Experts of a small language model.
Size: 8 layers, vocabulary 8192.
Experts: 2 picks a token, a sigmoid router.
Training: 644M tokens, 4536 steps.
Below are experts of layer 2 (counted from 0) of a mixture-of-experts language model. Rows are named up (a neuron's input weights, with its number), down (a neuron's output weights, with its number) and show model dimensions 0-191. Each number is 128 + 24 x the weight over its row's rms, rounded and kept within 0 to 255. Numbers have three digits each.
Before each expert's rows: a language model's description of what the expert responds to; "gets" lists some tokens that make up at least twice as much of what it gets as of all text. This comes from a sample of Wikipedia text that the model never trained on. Tokens count by the router's weight.

# expert 38
Description: Single digits starting or inside numbers in pipe-separated tables of stats, election results and sports records, e.g. 3, 5, 2018.
gets: "1", "0", "2", "3", "4", "5"
up2:129118151115166123104104145097106141124140160106091128154208121083123121135109171086119138129134078137118124115090117159145100165162083118148114073170151110142093114153149082163137105115157109135150109105118158164104149137127116138080102118086169116126153133147147170165130087107105143099124120103129152113110108102100122158123066137122107147143124148108168137158134138097124131117118165156130145180098117132139147126127090107103114148145095126143122132123154093130161132127136102092159126137153149148141091171141110110139124124116154103150134107103131142138132131161127151146
down2:141103115123146132116181131137097132113138077119118197151128133148157129120074103136112116109119146132146145098147124101112167096106125100109147144138149123127163114120133098145138133145104149110110114133127138087162106132120103111141130100131138144082123092152108120133141090094126159162148157109117113126172175110152128157145142131106122107128139142147136152093131131127136120125165176122074143129084076111089153144182117120153111072122182101131098152097181126101120142112133134149150109130132099154175146141132163157075112142135154117110155152098168109107114130121150133095
up3:099159102145125133142141088144122112102139111099150084133121129074122153114104089071146086110105099094170105130125151128109078134117118118138105130082125118126140153076137136123164151122170114088151115131160123091106120155122143103150159111150146098138122129140127176086122144111090117110186096126151120141138183091131123142089096112127130154127138165123140143114139109152120123087141118152124106128175130136099084123137197114148132114107158114109137137149163109119142132117139091122102160143105164116114103135157111133139146138143162129141164114163125119166176108118107156100
down3:119101131126081134127130148126136143061098142108144123076122151202096116128153168143121144134121175101133102170122159117123155131116124176115160119167154118149117096102165131119101140102168128148142118159119098130142124081121081117131124166107133148133087152084122144131156106114152135120112114156093099168095123146078142119146140140124101121121141159142155123110153113144112146115151150130134111102065137175144104115141138176082132123172110140135108160143112131110133102127119113142109122103108118138168102142079132130134153121116115123147121140127149159114074162130098170136

# expert 11
Description: Short syllable word pieces inside non-English names, mostly Japanese, Portuguese, Italian and Spanish, such as Hi-to-mi, Ben-to, En-zo, Ta-tsu-gawa.
gets: "o", "en", "to", "de", "ro", "go"
up1:134139116116150100100155071145113126153171163173140129119106134112146126072132111124133115149171102120138125126108163156135148123171115102056107156162106128178132138120140134185120127115081130101136109172129135117124099140128094150135120120192154125118076137136120115148111150139107139103140127142096153125111140095116123118103116159158168106132134082125156143146105118108109115109145166109117141139113103123089138140147106096087088131115097123123122155130114117136134139141167141143118136185111176113163149180156170123129157121069099138139117095120115141116137163123113139142
down1:144141118121100157153100105075093082124106136177125141097147121083124144144120137148136168111106146177097144126106135093140110150130134112133112092105098150125147111184126116103128158150130136123092144100128147111117145128104144095122095122149108153135123126096162148141129097143148167178097163126165172148135102112152134143151109145130099187112140120120154096081128149115177139141124084155138155150106145136106084107162109124100135145099079136149130113108112143079110133111122118119095113099156127137098137113102156134160125190148178145113137143124142127147082136123156141140
up2:128124089165120109113091191103119105093133156099104093138103122109138114143147105115110143163142101114112133153139113100140114126153103057145119117134102142143138169160165140103123130137115141145098104117156105139116134124109144094173148121141097143137156136128120194122132135122140158129115153132170177160095153103090139151085134147131060129143124150089129155137150134131115125094093147132141104077128089133098113150181122167117117131124120145122114105133109140149109131107157184102106134115134068120119157080159153136132107121141150108138133170126091135100110108147146130132
down2:116137121128152147178108119111110158110123134127148146158152112102106120170151136105140150106116119141112073109117113135134107109116090150121147110098128100103162114136048092145123089117134135134143152140155183130146151151108150124145127104191154114081105146139127122108114098127113140145128168080130099123155150115146100182124123149084163147122122140118117100131113171126146118107166145112108163120076125215166142105117136131154139163160115120124141128162103110159123142114110093138107118153127115138123087112130135131139171096158109128106120122140112099104107153129105163159

# expert 44
Description: Past-tense and participle endings and words after was or is, like -ed in bordered, known, called, named, including.
gets: "ed", "d", "ated", " known", " such", " used"
up1:158112172095117156144128137172126088083120119151134119141097108128084136154122170134167123122122138124143142179112137134179095143120124118131143127126111092118154106140136115118170147123100135138109069131131107115184146105119134130170156110121156153114117153117102112134132149120078129088093099144172109105148151133102150149118183136148091167129123133154103106073133109102123145118128121098116077138110095113132142149122109145146177137147102193101116148131105113147098125087126137099149111170075124118111109152107119119143130131080141098120130139128164128109121175157120113136
down1:089117107128161125169138093128096125139127112113114147135134157142184145090087100150136135155054163110160115063161128141136117157126082110119153117148104134117132119124099101099110117138181128153155128197136141133138093179142128105141165122115093140119102125157140160112163076151154081102135120138095106158082118083154151134130107129125125146098126145115136170133140115140126106105115156169100102128109141137142107107152120177107097111138116098163096153124126132153135145114113119127161111145089103117132125146124161156112144115125155092118150114142160122121158128129153148117
up2:161121081112108147105173120146112095142152169106146179111133121113115088168099093136123114085104143120156122092117082164144116123125150127129127164100145125129100092112135172121140116140134111124111124142106121140112116137146114170129117117115131132113160096094133140118115144129112102140109135123141163120118115151144158076115096101123094134118138143136122094140127101120134104121128146155132134123125165144145150112127090146123189155139122113086182152177131136145143147149128139098100123116176123148142129093139080186159163081131085113091101108113126083120145162179162155086
down2:165150127147095098122169122130122131152090166141114149129116121128109102092099136125120147151108114168135170161112134102136179139153123116140177067091114148125145136110125145104155112112130082146153151145132171101112153154111135123104106150160113127169148148137128102110104092125134139143138127121129128099110115112123135081127092150118090127145137110157146132120157131128131133107111123128129118068138145113096147128084126108137148067124066113126149175165096122085122106129112152107111123180187177116109134157093160140133115129117092153129130157122119184113141122164099150134

# expert 59
Description: Slashes, units and symbols in coordinates, density and infobox data, such as "/sqmi", km, ft, degree and minute marks, UTC offsets.
gets: " /", "5", "°", "6", "%", "4"
up0:123142121133138160081162120159137120127103102106104112156136125124122145186103175104140142078084139148105130134166152128103174156145110156153104116133150122185132122124154117146129132122107112140124125127119147106114129113144093142146137126127099074166138165114142153117132117086103154141140137082126152146113137139125127122137182152151163091130115096143138147131190136156146147081086107082134129179132135126178119168165122111090111100142116114161103087165120115087129156124126100162095152102100089104141135110132170145134106108104128151126123124116143146112105139111111105088
down0:174114148106128113135145148087154142142099122123133117120141101106120119124130125139155183103100097135123114117138174107105087122105163118140088124119089106098113145084157138118130140099130097111167143114139176166095138104158166117084146135121138136188133117106121088128115147140127135167174118124130125138125128113128125138107173157112135114171099116152102127116159121112119130142137139111171105135164190139081121097154160087124091103142142151145123150132116114092100140153118104146152122113111116101167168101105165098178164083109143125134131109132193137116124125094113128142
up1:156110158083096120134137144129152138128168085142117084126091136119129141136162124140126155125166074122108105166163123121099149087131143134154081129115137155109130109131136126131075120100132163101137118157192123163141165120192141152103091116169113125129118161065131135108131149113145116103106120123143146153129120125112136100098074188106110155133142135128099136116153146163134109085146164125123169148092147164111171127147102116110108111119138137131141125136088119140079154179111137124133092118124135149120140123138090140070117113105123115137099109133136130119121092123114126157
down1:130167131101125133140137118129151104137111123145137114131096115092117168121106122058132113131123142108152145099077095119099116100094133129111100135119118112119118152143186130079111126167155111172128138046130095112124138172068114153144134081082131086104105105148125140161150131122112111117122162122084124144129128135149139117120140098110096118141150086130134113107139180136101157137118142130143141105183103153164129185151115152145138138131176097156141117146140172139111170115152115132110119126127143110128114156148120108138133125131133158156152156122121140161182150118100147127

# expert 23
Description: First digit of a number after a space, bracket or subscript marker, mostly the 2 of years like 2015 and 2024, also table ranks and times.
gets: "2", "3", "1", "4", "5", "6"
up2:120142137155147129162142116155152128139140126143127126132065143133130075157098112122155159127228112111149151154123122129093113142109127115116082100142121139123117172139119174117177134158125142134095081104129082126145156129145144105140104161150124132120101143117100160103131118107127143120087164125136103069139110160132115202091149133103170171143110130135099157118096150085168101115136154163152156119121121133116072113115144154144169141142125135098116111082120149118128145137138104124090097141131122123118140140150126150139103119127112108123104153139116152138122144099129119163
down2:141135143119101114146123109132146103119149124138136139083136111108134117081133136178119097074107110129112095151111123133146149163169113180171116090098128113094165139136125135169131084094159160115159155125134118115143132112111108118146152147112137150139160136122137119145129165135108131124147127159125108113131118113157130080143125125132063070164176103147122079142110147106124105114126152142129167102149160143147149098128147094138101096162118127170139154119114100127131128146092086149160146106097131151126175172149111130110156090116126101129163129112117147067122129187109109127
up3:143134112140106108113059119127101125135156130091147107125113152094155096090128119107084117126126147103120134119160078154126126148150132146133194114114090165151126132117165145147114162152143101165150095113113147133124130109099121127115130150102175158169129118085146114080125129180140146152131129133146106145120106110117158150130101128150161138129160115121122125148117135139095124107168118155095140059142110145148140155129133166125142149128147090137074098173142140137113115111123150123093122087126143076159144114104075106123160094148099117118104095147152151138151121116155131083
down3:163163162122122072109114142096119154115129115135108165130132104106100155126122121164134142149189134152140113136145137113126131106151136119118131188134134110097094115133107122139185123156113174115139111175138140142077139138128131141108112128125079132094130143133143136104125119142128107101096118158150117117123110107103132107163145135111130142141099162088127120131137090105123127124120169200088098158111153131110111113150103092140146146116114154098128186114103120106147170168156100132116149137116042099130114142128141137142090121115079159117156091122154129128103164145151124164

# expert 56
Description: Endings of Slavic, German and other foreign names, such as -ov, -ski, -ova, -enko, -ović, -z, -el.
gets: "z", "k", "el", "in", "ov", "ka"
up1:123119116153095107084141122125128110112141139130141141129082156127116134166130100106157117154078106126138151173118102108139166084114142161095149122161159148186124114111126109141079157136128077100089145146124115152132106157104110124154099087157091142119150144118155108123148136152162114125101088129117101115093118100146182108133154051145133168120151122122115102129108136104140161148138129098097148137149152108138118145157116130148136104113126072139131082129115092145131118063140136114131131120143186128131132127120139107123158113143135133107157121136122128177170104107127148174
down1:128113129095151129142128122124165142106138103103123123117131093120151160140116121130094114156156089088134109128117098108148183139133099114096124143137134115146134142129155101127156121142140114077082129137149182121168137124093119106102093165173162083144117109123113143160122129153103130116126124157112122131090104111130116123101140131142113124113123059143104121137124112119135142114141143156167150161126115081131120151076112109118164138136142167161132176128154149089165080098152128153096144156115171119107143120093189142161092162119154154162138092120075113144143114160150115132
up2:150111117129127137091125121130112139136112097091120131128123149108130126161080138150121067121154112143127125125131159179164137148095127109118121121120120130133107180130098138201107177153114136121116109125104104158143136105116102088142129118119098124080092112102123123086115127103132109112097099107136126136166147117106078146105107169094089112112103143089155114129146145128169103137102152164143122144125136093130143141122154131177149139104124156128074154142135118093136148130152131109142134189130109064108146141126116119141140179150100139098162109119129152147125102185104156159
down2:128085131100112136126143138149075142153130181131089113155131143119158132146120146145125151143133148167130130108111113132092166157160138155146105139162154159165138102170118111118131098131142153163090111153146143087127117150144178170123142120081127122134083113121163117066178150123147137157101127114112145086084094106151134129108123109173120110147150118132124102119089151097150145133135121186099154114130136141129069100148093153099102109130101122140123117147115134133107129115121154139098176132088144103112093126155106102130090118129131123103127105169146160122142126165103104102

# expert 40
Description: The word as in "as well as", and short second pieces of rare words after an initial A or An, like A-as-if, An-as, An-al.
gets: " as", "s", "ma", "as", "is", "us"
up1:114133153123169090092127113115162112113094169110114105160118130086120160114173146166128098163155102138128157136144131143148149133154110106122139140180096098093135154099112105104124174135098137140128129114157122118141144107139117134110148134100113199127119138189096173084144094115097120141158132142123146126140128136133172125101148145103116134101098070119109094136117115157080130113115118093103110137179119132089125132111076150124150107145133133113135156136155180102100117134140151152133119159126092106142126183111158111172148106135140103158158113124120154145123138153114148114
down1:144127151108142110160139128108091098098097120131127145098126166134120147084123122100144113138104132186113092125156121150099103129153137163123152088142120169097143108138140137177104115115093103110152102126113109095091130135147101138112117121122104125155126137119116126146132142092140134122168113127098141132134144124136128103139120137150135147105172119148114088055083124113142119112153132170137158121089182118100165147155126146127112131139102132164083122117150157131138087126123144098142159076138132173137166152179124138101102123092152085123160135119161122188119162107123166169
up2:179142120110088166158122127155151145149141129148126151142112073111099145103074148189120144131144117129167115144116130109093127129117105163107143123123089132139117146100167114155154130172121146118113148113111118172187114118133148122139158143116094158104128134221115135127113137147139128107157097117143134129132121145140118090114096080128121135106125112116130128124146121162125091091132098130145101101126167176161124120100079114156126165075115163108143155158135147127154151144147126089107096139149101136137134125136140156152148092104114123118120142086092096118149115104111160156
down2:098147141158114142092142155154147090171135147091215159091168177120126113125089138107145090098131155086102134111136161136143143138110140140083143120110171109137114127141133117151097100108154111140160156147111150143100119147077106126139125101140146082109165118126094120081120131106138109123108108166158125120130141112165123180098163140132120129139145117158115121119195113100162117149134143118095158116094095097118112105087140138154142140149132135120150119094132108107104137175090112142144137139126142113153138099109131119167135118134165146127113118107113105126153107133142129075

# expert 30
Description: Line breaks ending headings, list items and table rows, e.g. after Overview or Sport, plus word-final pieces like -ite, -ate, -ine.
gets: "\n", "te", "ate", "y", "ine", "ite"
up5:142165154143107117095102118112123162109131115119164104154137135141120143149137123156131148094099173158149089155115133157132152158115132102153169122159101146121134131109133113131089166115114104132103133110123125180086141142111123131127112117122136132146094120091106136139159114077081137152147143144137073165124119122129142139139124126157137148066111151140138141103111134129157145123168111101144072060125087131149122113119149140144164138195125108178081124107131113098146104169096108140115140174124133095108125123138145121135090124086099139173094070137132111132115134136132139102
down5:153186118100135154119135096161168099122130121108118104134128142154161140117121131145149103131133110122134126120169130127133113125114123144143078151128126121131111128144131189155163098154132104107107103131165171142127127160122126114088075142132121101131099110156125167096083157151146119129106092154127140118140162107141121117130118160122165143129103129127071096122138112128087145129118117161118160172138163131119153117135144094147144157072169080138147112132122117129089118151123174183109134080118122124091102158126129123136135098172141103110162105136084099109177115086121096165
up6:158131108126156148114109163107055127158144103114150110100118176115057158119070150086108135103113117130134104156136141103114134135114168132112161118120114139134111109160100140147122079139096132142159145114151096121137135128133110103121137109085153162121084070127145113114130152124132149129141138129132132137160149091087161179122112125132126186110138131147129117126128108102129127125124139169161119118110144163110121094074145128153132130133202149113140140140154132176123150157134127124144112125152134125135146075119146105126094126119106101094119153147126107125150139114090137059
down6:103130122112145102156160101149148135137123125108167134123115122149137108120132095137142123157117103140100141162187105146136137101091106162141128146123084137102119109114061098130117143123141124125110076133111144147145143116117131133136146136136157134158134154147146140112144092092100126112123125092116137107133112160120152115152140162136118147090155157088116106139174145160128072112122112135124150153151125118107122162099187177100081091138089137098132148075142179113152145158153128158122088115096095165156118092100161110130140158115169137119128092118151088146113132098134150174

# expert 45
Description: First pieces of words split by the tokenizer, often after a or an, as in a-ci-cular, a-cc-uracy, con-ven-ient, bi, di.
gets: " ", "tri", "ri", "ci", " di", "lu"
up1:100124121133112110123143192131135120141086129093115146166153105180149152111104127137118106194130152146125106129145168170129097140117142107153124111106102126116154124103189127166091137131118148130112125086109119115127190092119158153131111104098141129187119172139138147136134142155135122085123158119103117128071145105097158126104154120125092129160180139153123133211124140115150179136134118142149141117137124150132137129109122149094148123095094125140135144121114118111101106162174123107094142109085125153167098137101136104144153142122140092092119141130145138130136118131119112120
down1:068157115134107103111110143169138128122165180099132159115156114167124121120142094131139104141120171133150122132143138148099131101162120153125137141116124116038116109099153140102135135122158120181140118135164139194129166114137128120140122103166151171139130091135141128070138138129114080154109118138145106123154108089137128162128083109084158118137150129117150166136176111103147098116095147127119126088144117148154133103161132141137109143141105134136111141126079125139119156119161099127139153084123116144124113117113116113129145139097083127062156141142098151137117161112108136104
up2:121122161162149113121111157136150141125112140140127157103145128105116112120138086144100071086125111112137136168142117140139133102138173173106134142147150097095153149091159151180166145126122124153129069124110120135157133111139134154107131096163117149134106129105085148159152122099170130141162139109111141110148106140087186151123127052138098138146146124117156124112129142156128100134141105085114108160150086140165108107114136169139155113159143149107087152123122152094066134109111131142123150140137096145168100099100134106134179124155129104135145114109120138161121146148103130156
down2:152129110124141151111149114123103159120161105117149144142136119117067134131142134138099140105159131121123097081115108181105128138068138128131100129123141170124113133141118093142138078115150187136135204111110111167119116143151144111113114148106176151133103142096167145125095146120134135147096154079121121111166118109110152109138147154145131146112102120103112134152150152141090092130089120116122070117151092158131133135150105081120135152132107106116088183152100123176122159149107113126105208164160109148111090133132139149109143138140142129115137134134138147121094119133121117134

# expert 26
Description: Single-letter or short vowel pieces inside names and foreign words, mostly word-final e, a, i, as in Dae, Doe, Bildnisfotografie.
gets: "e", "a", "i", "o", "t", "u"
up0:123139144152124057120102123164128152081112122134108141112146082126118134131167159102120124169148119140142152145144129135141141108158140136138120115127126140121097146129152130121107126133164118113081118119095148109129191117141111132104111175162107090121088113160099166147122143128089133144104143083107124099165165158118137190133117143160140131142083145153141117168141126098130139078139152177142134137083081131105153124140142096156095092131144123150092133137111105120147133152124091099129092095148099112139152127115104119160158150118144140109071178121100113160119105134106154107
down0:098100111100146130146120134159132106141116159126099079149150148095091116111163112100139130119156149144126113143133139154129128141135125119092120111087114123133194121131081123145085127147118088129124125155130125098121116144089127171122163160156164098107198132115147120121144131102147095147152110157118175152091083161161110094105137149142142123099157154154140150110159146121143116124140107158071123111178111108122137148122109105114139114091130145149112125132165138108109129100092115125172144112140100109114118141163130090083152133145091078149146126147115118162132193157112122133
up1:139130116108119127137084118108141113170120159149113133155109104130154120098155165101154115096106127158126121145144144137082144112127131136173131143144176126177116146161105131183095128145096175130142134168105137130118104109119138116160104122138104122103111127145100162126134120117146162101124150138113164146091085133147119096107119141077135156120138098086102125146144095114166098175102164103098130104136113169136093160117106110101078109136203128148135144176130104168150160152133118099099117142170124099122117124122154114120125112139139105097125110122077128130136094150154166139
down1:156133106129122100137152155122134143083098121146135122141137103139156151138167109153071134152154139098097141103110121153140146125159109140113094164134128084099085127113137150136173099121159107127116091087127160147130164147119108108111191120077142135185139165135131152149083156126098112121123096150120097114150152101116126114126147146145129108143093151097117111135108139117108169087127086142106147140128135170129173173121140114094143158149104111061088145124089143125115112127104093145111139131129132155090176105148125150113150127136144130114134174150155140161132131102110102116

# expert 36
Description: Short syllable fragments inside words, often after hyphens or quotes, e.g. short-li-ved, ad-li-bs, dr-ill-s, Los.
gets: "li", "an", "min", "ur", "l", " Los"
up1:142178110176159134049076118129149121118141125115156132149102125133116158107126153174145142177097087136162103189113163100141092094133150145121157126130134143116129132142148092152122128161133144116145138130141125078141105130139103098097105109139091133128119131147126135134111139124144190121129111133147145042137113175134113116143135115135127121173141091106164175128128158120149144144103103135092137144154141147115129111143120089126122111102104114143135090128118107153116142117135137133137127080178135122108166140136141090159166115135157158102125079110154143120142131145109129156
down1:138127107135108128171137142116129153073115149175131097104161175160157106132118086105122134107154132101134143166156144120098149110123139095124113125118143100109133099114102117123155145141108114138137124145131117142086122089142181162116109093119157131135127148136121101160104123136094133110142144130138176107119100106123121131144122157105119126191204102170121139142129153130151117132140110180148101147133150160145129130140144152139116131126146099105150082144158124086100150106107113144165140189094139117136111161089098076092116121145128133059095137146122106144094092135121140129
up2:137110147114172109087144090116103148109119145127123116142136123115142168129173125119155097155126143170152120117118095132082118174161115137157143100110112119123131148112097076154145144138100159119099138131129116114080107155111149151057111113122156103112124139128132154135150125134109155132114129128124132151100148133135134163117139130134120136110167135145129080155113152116137177112114154117133134127144145146099133108152143192092089142136081134150164097137171200120084117125089134134129106092170126167162114120095116104154155126155111143124118063137084121132163142128097146141
down2:143134113131159121114137159157147158093175146098146109121126113115141138132110105145147142145139139130132166093140123134097130154107158139181131091149097095060167129136129111135104071139127155153126138098117143098108120140150144132141139130130126149136151114155138135142163153142143086128159110114148130139143159136088113111126102109125111107114084084119126093178138149119151182123141098141102187058135163170119122136146137128119196133128123125170113113106105142058143142142124134164116098124113090117108139149125100099137093121106095131107134155092140089105113146110153130115

# expert 52
Description: Digits 6, 7, 8, 9 inside numbers, especially sports scores in tables like W 96–77, years, and ISBN prefixes 978.
gets: "9", "8", "7", "6", "ส", "^"
up0:151137102138101123104074091122129173121122105114115140123114153137159167099158155112157147135140167134133145130134142131103146126141158116145106160124116092127124129141127121075119126105140147123160078142102091128134123188123150132118124169181129125111157147166123126086154149110120139114123068125142138052134129112160148092120151154126114092132107157161139162121133103111131161130102120114127097134127101131165049178115160122084141186154124107123124163114121119098147116137107128113153133120140150104130098101144087090146106138143151148127128115099153122112141112099155103098
down0:128102114133151130128144168133117141114146147151127131132133156114125086128105148159131142150133163139129122141119134160137137136136126097084107117150189135157124104115173130144103109135126119128151105124151122104123140093114103064143138107115123140178102087093123125119115103139103117059138129135100141154113167178078137128131098118137150132115152107160126114135144167144071133154135207123147165157111180090127152131169122153146145081121136140110148143116123087104109123125139144122099121116139135135150122155108128159153116123114124098099117084156093113122054136159106125084
up1:113128157102131124123122114122141164101133126136158110119187131132121098091127093165104137148077134102085087123120133126154121132098144109139104105123141137138134153149166111130146159157049155178114168164094115121190115103096134154094147126082116150136116139135132129116170107170132116121119143099150109169109168147131171110158104094154148156124126144159127142162102122152132156111096105130104069111102107157116119103139122163119138144118142122123106157107134116126115163141116150139140152166110097114120128118103116122109163141089163133151118080132140128155117114080091148115
down1:111144100165130142127168132132125134166123109121086125172107142137117097173153139109144151116133213125120130128113142151114152120149116068100167085126123100119152133110117186129194104138135125100137125124115151146119137114146121143126100134153112153104144133129137162136143121089142136120130099152166151119168119133093108102118116138104109149067104174130176094113115160147127121153082087120136121163158111120110142137143140100130139122119109135088136107148155115094119151136110116105133088154148120161075148138138077119144084110082103151132091127106115138134131153111156156126

# expert 6
Description: Prepositions such as to, for, with, by, through after verbs or adjectives, e.g. help with, due to; also -ing verb endings.
gets: " to", " for", " with", " by", "ing", " through"
up0:131125132111100094129125109145120140105142156130090115121136134155140147095107098108104093147130087138117150147115097117125116151098122147160127115117140132105109139154102154131097116083116145096124109145130122162112141106122167131120121152187133137107123158162113174132147094092111151090123112166109122134146142116118127091072136163092143163106119106175170106159123088117098094136119135110109123171095095122168121124113134119171136162129133088129146137120127094151163154124120154089132162131172107147162125127151161149161120070178133158143097152094136076117121182130144119146
down0:126170109099132088118153132163131147137110135128174104144136104150127134146136183119117133127123121121193151123146092123143091077129100184116123179101104109141133123105187144068149179109127172170122094111171141157085132096141105138116114104101149137140126079093136115149150167117129154163124152144161150129159164159105135134156152116132129135139108153109133143152105136094146086091121108107125127129090112136128111106119116095128132103131133129089128122113130123108148107116100131126139092168084088184156123115121113128117167139110118096120117140134167142145123098131119117130
up1:152135128133109094081128138120113140163182168095108114125113153134128149119080084134148129101151134125176138084082084131112165101137183133134115119119135123133104124133185155100161133133137125145077137190109096121139114133144172145118128103139127129110126097126141124159139131148128115102125173139123142140127100136138178091150109112142134139129122148075132138133135110086124138132135155134133109134077129155142121155146099146135101105150140129185149119109147112104074158110082116159124173093129152160129131139134109165139170108145106154114130142140118070092084122129133122115
down1:083106126114181183143163180142146071111119117102113105104144131109154076091130134131123146121131126118088140133140132124114072132128071086104133133098125127119190089139123124189095130134153131119125166130126154139130140126117090176119139143172148118142105172120149133138106157136125159135133075128135124092137144127135136127116142154120137128125132128134116116169141133091117121131143113106102102144130117111104116136129166102080167146076116121151118143092137130143118132162139106089154123167122144116133121096135098094113110114174176145105144103117130149150140155158124180095